Below are experts of layer 4 (counted from 0) of a mixture-of-experts language model. Rows are named router (the router's row for the expert) and show model dimensions 0-223. Each number is 500 + 50 x the weight over its row's rms, rounded and kept within 0 to 999. Numbers have three digits each.
After each expert's rows: a language model's description of what the expert responds to. This comes from a sample of Wikipedia text that the model never trained on.

# expert 29
router:467559486445548503492551462471511403563512541546496499498534563548433414591518428558502508454459506512474510496474537482519503576471448481535484415481546480485451437519502518551621482540427462476481482498485455515490455565493437537496503424591460607547518425450492572528555549410601560570508491476290477520499554498562561575470556551458525477406578411521572485509476499486451516532523510466536521428473586489436410406529487550446482501552570453519471542484436491474634437500546483499454543459586483481506521456524544483582476538518516417412495650483434575547438481453532517538489507468472498396413438523517480589531527524556495526500457440497518524527497537491499599522530
Description: Middle or ending pieces of common English words after a short first piece like b, h, w, e.g. she-et, h-ors-es, jack-et, w-heel.

# expert 23
router:504481398531455522457443480390496368530511548534503471551518506503387456517480436532568543453492539281443503473504533440557426534507473496544436478451576460520455486510518486505622467397518487481535536508581475531460461526465443528516465519454461486466481481496522559541542491496576500569566479414319489546466536521653537503432548565438483472426544578469565473478420457480521520509463543445564491478457529519604455459518427468492515557486586413581480493491436411486575423529526477526476538586539400462488501455452524513512431539430494475538501539517497500603530483445481494515506418512485514407495497452477485507537536554478515551533524449552487553463524538456507499462529
Description: Digits and tier letters in sports, dates and tables, such as "Ligue 2", "Série A", "Class AA", "August 7", plus Roman numerals and "Cup".

# expert 12
router:395552553421448505460547446530548489520517544483533442543579529548385477534471453514523520407533511501492528507475555512537421540483455459545450468548558525461483471545499469486587501547494496523468484493479451467439476583445454495544438478565482537517468522475532448518552520475645533591618418518270449534458556481568532510505445496452532499494515537489546451463507445517463488495454523491529575467452537525491426450421512561494499475554593432539499478538404430512541426443510474498542582574622471500528525453460573416590529520489527436422492624534400539502495443539442537505472459534490515446493442450529522566560536491555561513484485430530561594480497579483486532437560
Description: Word pieces in the middle of words, especially f, ff, b, st, est after prefixes, as in warfare, ineffective, prefaces, longest.

# expert 3
router:512508488450452520454513458450514488547515510526570494444453528550401427473513395588501516388497527359389519484500526469534500456580468449434470513424514490468524472458521465437586525474551491476539472541545493461485426589531424507496466552544524528471507499488545575492546559523607556439559481429365479467380538501553613541419575517514527529444514588468606391515369510552419498493476534424517483470442634604571467479485484524501486543491522454537504560442447515550469510445500484537461601532560483463466482537433469447492519546548507452531470568511449578597476425449465463522442459513514533484486435502418569534586520497510458581489487535533528543505507537539485493466503
Description: Field names and punctuation in infobox and table lines, often after a dash or bullet, such as GNIS feature ID, Density, Website, Elevation.

# expert 51
router:449494467480439511455531543419519418535527552516502476544532550549395394493484361515485534509551518327398553489524508411540458544553482502523475476457568506462487456550502456527592453431485511468457529463554365492471474521520471491567539543549475467493491477455519572516557543495600549535580447437346479526538527519643591535465511508422535499463534655490572488380476497522470556491468526463553570457528540533566449466503478566474545525520597481503456603509426459574540441475520453523466545510532462497484596446518527506520466540471530438513403578509487500531534474439494531523490426503497528453494453420401521557546559534513471537538541487486522576515472479485489492480505
Description: Middle and final digits of years, counts and table figures, such as 2017, 60,000, 1069, 556 households, especially in election and statistics tables.

# expert 52
router:469537473497426525493572498446504531512545535435419436479510511525447456501478389527549528452496539483488503477494558466520431572479384574532431420497618492510396453494574497593596481489465548502467492473559399518494470561492392570474527515565385526523471541498512547506525522481637531543515395484350443566504516481613446522489473454422506481488509559390525463451484399494464524468381475521565562503466551525481491397492457505465511491536570450513502445532487407511544477437509440463483517520603502478565512477470484461564499521487517483495469585582467501457466457552515507510496451531437508421488486424399497533583587560529480570532510402519552595543513519533465502509478
Description: Word pieces after prefixes like out-, as in outflank and outflow, plus quantity and part words such as half, part, home, top, hundred.

# expert 35
router:462551442482456554506521462411566493512540613478517401560531518498445504485482438562528521473522534350367541502468615478518432555527438530542432446509527532437433433559489471520506461437528542432497502504537390532511413493470492456503504522510482436549472500548567549516554557554534595561538432484568416592514577543552559533404580516463572545457470533464505504393461518544525570497465527431510495502506504596590501468512476537475526547554526415499512556463444437530578429464470515577437525549582493496468553411480575537570426511466523436390474584488446533527450472493493481526506447488435491427453487479376494506510545555545403579520475430532467498457515530497510523502545
Description: Periods ending sentences, closing quotes and parentheses with periods, and the line breaks that follow paragraph ends or table rows.

# expert 50
router:454573435425421493453558532430502435467536506514467465493500532530392479477453423503550554420561602490397490455491534488464435500484417520542467497528524447468459517536515469412572497412477526457470442466539362509565453573539506458518529474474450558541414517446522533527536563508660559517470389508337408495444513526559523614486467491460558477482482552490576435449498464443516501510470519496523593541428548600615465484466482522518423519453563395559480482496502477511568444469493462524446499502543441477417521485482540460534522451528500447471471591482451511530508508509447491471417465477467610390506496477512465553542478520501529559511489412527502521509549534455553564555580
Description: Final or near-final pieces like en, in, ois, ian, u in words and names, e.g. unbeat-en, hero-in, bourge-ois-ie.

# expert 39
router:460493416463491589459506527366549464558567566512480444530509595458411446515507439483431566464522518419462516506544505406606516471573463520477440450540524535455436496570520529569642462417461576447485524407566407512522437522506468492511441541517445488538485529473549533563572455438547556480563455489503466540530534529541518505511594542418561526426545617431583413405460476540523548518507524447570493520509608498513485472471452549466443504537555466532436508460437482551582400415533463564498451497516462500447540514488510435545493526579543409468456523539454548509492484541510468496541468505456497415414435468467537468558549530554414558488476468545529543513592441483485521516591
Description: The, a, an and possessives like his, its, their, mostly after is, was, of or at sentence start, as in "is the son".

# expert 32
router:420579512463507492481535500491512414517480514516506453503455592453395467469400454497520496396431600407450465547475527476516450451522482454549432455519534468495465484485442506451573500514523524453495530454506422479491454545438488501555487469468459509537402562484537529553543516433592565564534401516258426535450536511595574479545502514452592463392509543556641507486501469492520481515437483453502498522415540513627440458453496529511430529446570424514453504455535463493554446451530412513523564480513398473526523477498570531466535533493510465494458598487419550562481480483465498459505428525543499438478497391500526556499521501538438530522476436528550572459495560472507489449533
Description: Word-internal pieces with m or p sounds and -ation/-istry endings, e.g. cas-em-ates, facs-im-ile, emanc-ip-ated, anim-ation.

# expert 63
router:428553455433426496474529534446547481480517508520432461579533512536368432544451383525510504491524523496448562468458445446548442571474441537557463478471488556475497445517582454550570456482490497466516465522453460512450417596485464473512465511572460495574461499476556565547519528455548591585550430422481419543534493521568514556454597516442569485426539568426575455479454475547490513415495507450502511443494596524521512466457406538493500578523498418523486557537454380536546388491533446547490515542529507401423534398500523487521485614502503390416397548513509562456510458477493531508545482466467564466379493498434482521495583565462425530482471419511546562436482541523507464538534
Description: And, or, but, than, & linking words or phrases, as in "and with humor", "he and Brusi"; also leading year digits after in.

# expert 10
router:517490463507522479483537505351513446557569603508491567507531517507422450541503375555438538437583541507459467483462566376507463468561473530607438480496585545446503498516552524545535507449505546461460526503528390538522443531530415496510440567505488518585515561492520524614533482468564563598478428497410427501499532554535596517487548534506573497389538522467523449405498491488461540461506549482554476591549611509562416449460434513452517535567584446559498493447398500528543388455565424579434517543519417503481559484519514521564472508531518472525459539509502550504510443484542473458570465519494515442433496437434532546560540563450476557480556440475568532594549481484499534535512
Description: Determiners and object pronouns right after a verb or preposition, such as the, a, his, him, themselves, itself.

# expert 8
router:477476456504426504468467480424532414523511523548509503561521535518466425494491430535504546412469564222369512475486550423529503489519486459457524525509509465517487468478519526552584464507462508498559467499563489474484451552486403499547504471525480526482482518458489563550551499442692596562487540436439533467471601524580580540439538466487527532358515501490572477430487496501508581502502519462481491463473596574538419498540461542461511520520515482531483605450495486531570442467522487565501515547615503500564547472483563439533510597480502393458445538516481550608526475450520484534521497458491504416486459494414514511542499564535427537459532480503561553499497541497488502460529
Description: Capital-letter pieces inside acronyms and codes, often in tables and sports stats, such as NH-S, UA-E, A-CA, P-F.

# expert 43
router:380509450473441479451521469458530481529590512560475494547503496498386398466477388518480486495464576334452483511483508519491497473455549436473486477503548492490461444493587483444581431508502525487539487513544475535520445546433444495483506485535456475628441513540494619476510578462662596530505500464269483531475589507541529504489514544436570502426539475503618446471496497527544526509477471483481567473458623497589415465546508550439469568508574447531525503481532446517574465485541466530456488497508427423464511479469542506475545476507479461505516566510429535584485536530492482510518538484415573406445475431462558505529551588495458539474485422498518484527498493445522475531494
Description: Middle and final pieces of foreign place and person names, such as Kyiv, Zamalek, Kamloops, Mackenzie, Rajendra.

# expert 54
router:489520499480398547507521477488529448526548557517461450571503564488463417510486456497517511460518563474460547430504590467543441535513465463539487472460551501458514472495518435533482449478523506389542477472516299484513406554455518499478466475596446476494404464514529559488555490495508542567519458477558432633500598517561553569423544488426520536522521605468511445424488545534483555449537568494495519494529623538526430466578435509490527521574563463526458571566444519578617397481523461581510507557545503429437566421535511476491456517502530419418453584552450574523486467459455472498549449559523523363482499449417534557457559529520428536495448452509576525516468490486519543485563
Description: Commas in running prose and lists, usually before and, but, which, or a parenthetical, as in elopes, gets married.

# expert 41
router:488504394515454578548527510395566511518495576530453455516486508547385400541457423481574557423537568510447574408496501524534444486527479473538462506505496535454449482530535525547525509487475521493437498446541485481532451589490447527542530510541483537531462490477545598502487464509535593475497418445538439585584591537519515574513566518463511584414510660539515489446479427484510586445436492469465576484486595477558482399443492522440525561528490475537492496580358481545542405483489440448456536587561482470431556428437477454585479555439514474474466556506448529514500484531519504432491474547501539451405518430373558561545552548439413472552479471548522558516519554460503551515512
Description: Prepositions after verbs and participles, mostly "to", "in", "on", "into", "beyond", as in "taken to", "invited to", "located beyond".

# expert 11
router:436494421478510517531537440452526493499505599463483385574567512480393411590515410487605568469573463498450500482487443512559473519554400479520495493481549545436427476545478503548519472510460479457503481480478493554490397510449411522547456533579496520483460530461479561537548546481473608505540396460552445606546544508556566510459544498460534577467551573496539459447464491502522496525521543397489570488471593420547410459532461580532464543549542419542527513567388479596547400524494434526478509560570436442538551423422508389539463569480559476478494497492486505579513506533531486490540457508523575411436489484510515546538582535527428489483478432510543604466539482534434554554546
Description: Prepositions after a noun or phrase that link to a following noun phrase, mostly "of" as in "in spite of", "majority of", plus "with", "for", "including".

# expert 60
router:488483438482463477474488493441561448584563559519465478554485581513395401514519373506625503436533537370521538501504548446567452572527451448539478474475531482487472454575485495501497430484479525432518498543515439455483490533527469514495476555521459482523457519490549600573593534522541598549525443481488451557578546470559565535429486572455494528467453620471561450402449488509485533440457516436510530482461594461606494454560467564480527524459582403639457522558500487600567454462502432575493497558534456448439543483508499469540496562520526444537435536547515550548534491445453506508461435501484586432433554465394545538497519577473462558502511456530543599493527501453554566532570
Description: Prepositions and commas inside organization names, mainly of after Society, University, Committee, Association, plus de, la, du.

# expert 13
router:522513514425474513482525524486479463555518551563430414532480546473438378440481435566569493437511571218399501484501546502577465467541452500522477510534542525505436423482479487476533482431537524504469461524604429481507430602492458542490532498533425510509472537492535533539484492543559527549560477500316462514458554472588569521443523573530539495437546636495488513407448462469494546494432549438506482498523636507579486490532408456483518539491516455502500559483428519536537422465568488499488515541597470507518541472471529471493505464548549458537467609518504571541473437430512509496487438529442458467534504462404491538517487553499435487462489460532516530502476498483487501434522
Description: Closing parentheses and header words in results and election tables, such as Votes, Candidate, Title, Result, %, Pts, JPL.

# expert 57
router:452527483492392515492505535436515448515514517518379503568488490477474447479462428591507528419532525535428537436439570424524445515508462490519438475522498484477482490504528465488531504441488533511499488486460322410486385597431451570530489473564501567506497534479556568453521511478537546536510474486434443540546470467547582577504552573426555564497502663529544431454438459460544498509484479468533507434464518505585426460509488624458586477524554428548503557474464437550540388490530507502516514491543480497504463478521579492492473572465452439512470477530417548436507412550490523511594429486547489391464493443450497518588478567536469606515519395478582575460452573446494443485552
Description: The -ly suffix and words like first, only, most, early, last, however, as in Nearly, at first, Likely; also year digits after In.

# expert 5
router:454562495464451543503572536408539481477627481488499442563519437539413459542462417545506598488557570432447501451435486502480451548463501474581524473493565447477486475487508433524619529547477488467425432511536515434522413552480440537528537485559494503524415528506488541457519522446550528517533473467284545554542635526570513583443501458423509480415530498478564447464500490524457527487472500448518538468434557669541477459493500559496481464568582455559518549448475485533531457525502463514482510459575482421529540457563616508508516510532479485505467641550477600480458495554472518462450500537421538433502517462469538539575586539541473543482441427500527533499443539474499526436537
Description: Pieces ending or completing nouns, often after "the", like n in wasn't, "after-n-oon", "Year", "number", "town", "city".

# expert 33
router:394531478448491478500534450451543463492595477550480469587555549537442403550522413525522525430505517346462523513439508452606437501463520449535451477504585494479443471493516492527574481530474495519496479554481494439541464544514479527516483481532499424490492471494540539517498500466654639615481480415287493500488565493554541521442505493457584501462548482526560465424474464536441552507541543473490552492495579602514446496451459492508485480577592438526536483423494486502590432510551464528481548591531439471525528490453545489495491542507507418451443576551389530564463551466512452529494530546437492452493486495421574535559515570541476571496452419592483570479483522471479517438548
Description: Single consonants or short clusters inside foreign or unusual proper names, such as Oswaldo, Bradshaw, Siddharth, Irinjalakuda, Al-Sattar.

# expert 47
router:507531423416490525463525474443512467545555536529524433531502550580449460472498400599566474474502474289383496441496550479586496441586467428466500476427513543501435482494534475457517523480532523402487523528547346445443441561557481585483451536486491478474512522483546538490522559491524525440592481448423445516442575469551577586481568481492489516470517527449532494534403478503455543491442551415516507550458637637617466471526474502487466579551519415507540556483470528536505451424494458515497527537513400460516503492465500491557512513562520448604474559561465569518447428436506501537517498529509525459512474515420576513550471525486399539464451479555510489542541519504502547443480
Description: Field names in infobox lists and taxoboxes, like "Full name", "Species", "Genus", "Coordinates", "Written by", "Website", before a colon.

# expert 36
router:435520504475451564438520505538491435513521449530446501527468545551406469496462412537510541469517538476449452508470540505506452538517463502574460460527544430478445494530555500469617433434477547541489463486489474468482491592448484473464478428487401525591420554458497511513480555484584569532531428534330385506458517545549493535474485616462545482462502477476594479487461512484436506511441501474544574538427560415599473439447484555475508550478553335516475496594512468469613450452514455486410571526546464509540485465511575482500490501474508395464478586474387529519521454502456558480506480527467567345438489440504529550516562501552493591537478413546541518471506561497580521432520
Description: Middle syllables of longer words and names, such as et in Georgetown, ad in Trinidad, and in Memorandum, ot in nanotubes.

# expert 27
router:454531455476461497479511470403565414525518550494462458555526537490428382489501464552518513406501557250421514474502563429547466514543509440508458425541488476487468490515520447494508482498468503426504501503579481514540429556442468489521548533518495445537518503515521536517552527449543597541516505436394519567524657529598575538449580543479567473459488504461587472432463540510472584465434493467458522502524576578526448480530498542452558550591542443545513618423465421428572422490511499572436491575529427449506582442520530464505487568494501445430460541494486573582478471475479508528534506468452527376458453479429500534510504550492446570491472431519500536473511539491513518509505
Description: Full stops ending sentences and after abbreviations or initials, such as John D., Ms., Ave., Dr., c., U.S.

# expert 16
router:471525422475477484439474472425501458489556509500484447606542551544444383507518451498512519461495590219451519517517557436529533538549521476499470462540532474473440441547582469526519475455530538491482502467532447511475454548487430500555482527558476507488443513513525557575508522503582605550548484463311443514500524514583557513447537487437506553447541570501552475451426410487509572498465508467469585486527553508593484514494440548465532470568552411524499562435409544516569420472558464471481508537556470537492566499501571474490450549454502446429482543529500561521517469520512474515570458465420505440463475460376566544487529550510438558444516480557560561551474510472493489473541
Description: Pipes and openings in tables and bios right after a person or team name, such as Frank Bruno |, Cabrera (, Jr, Inc.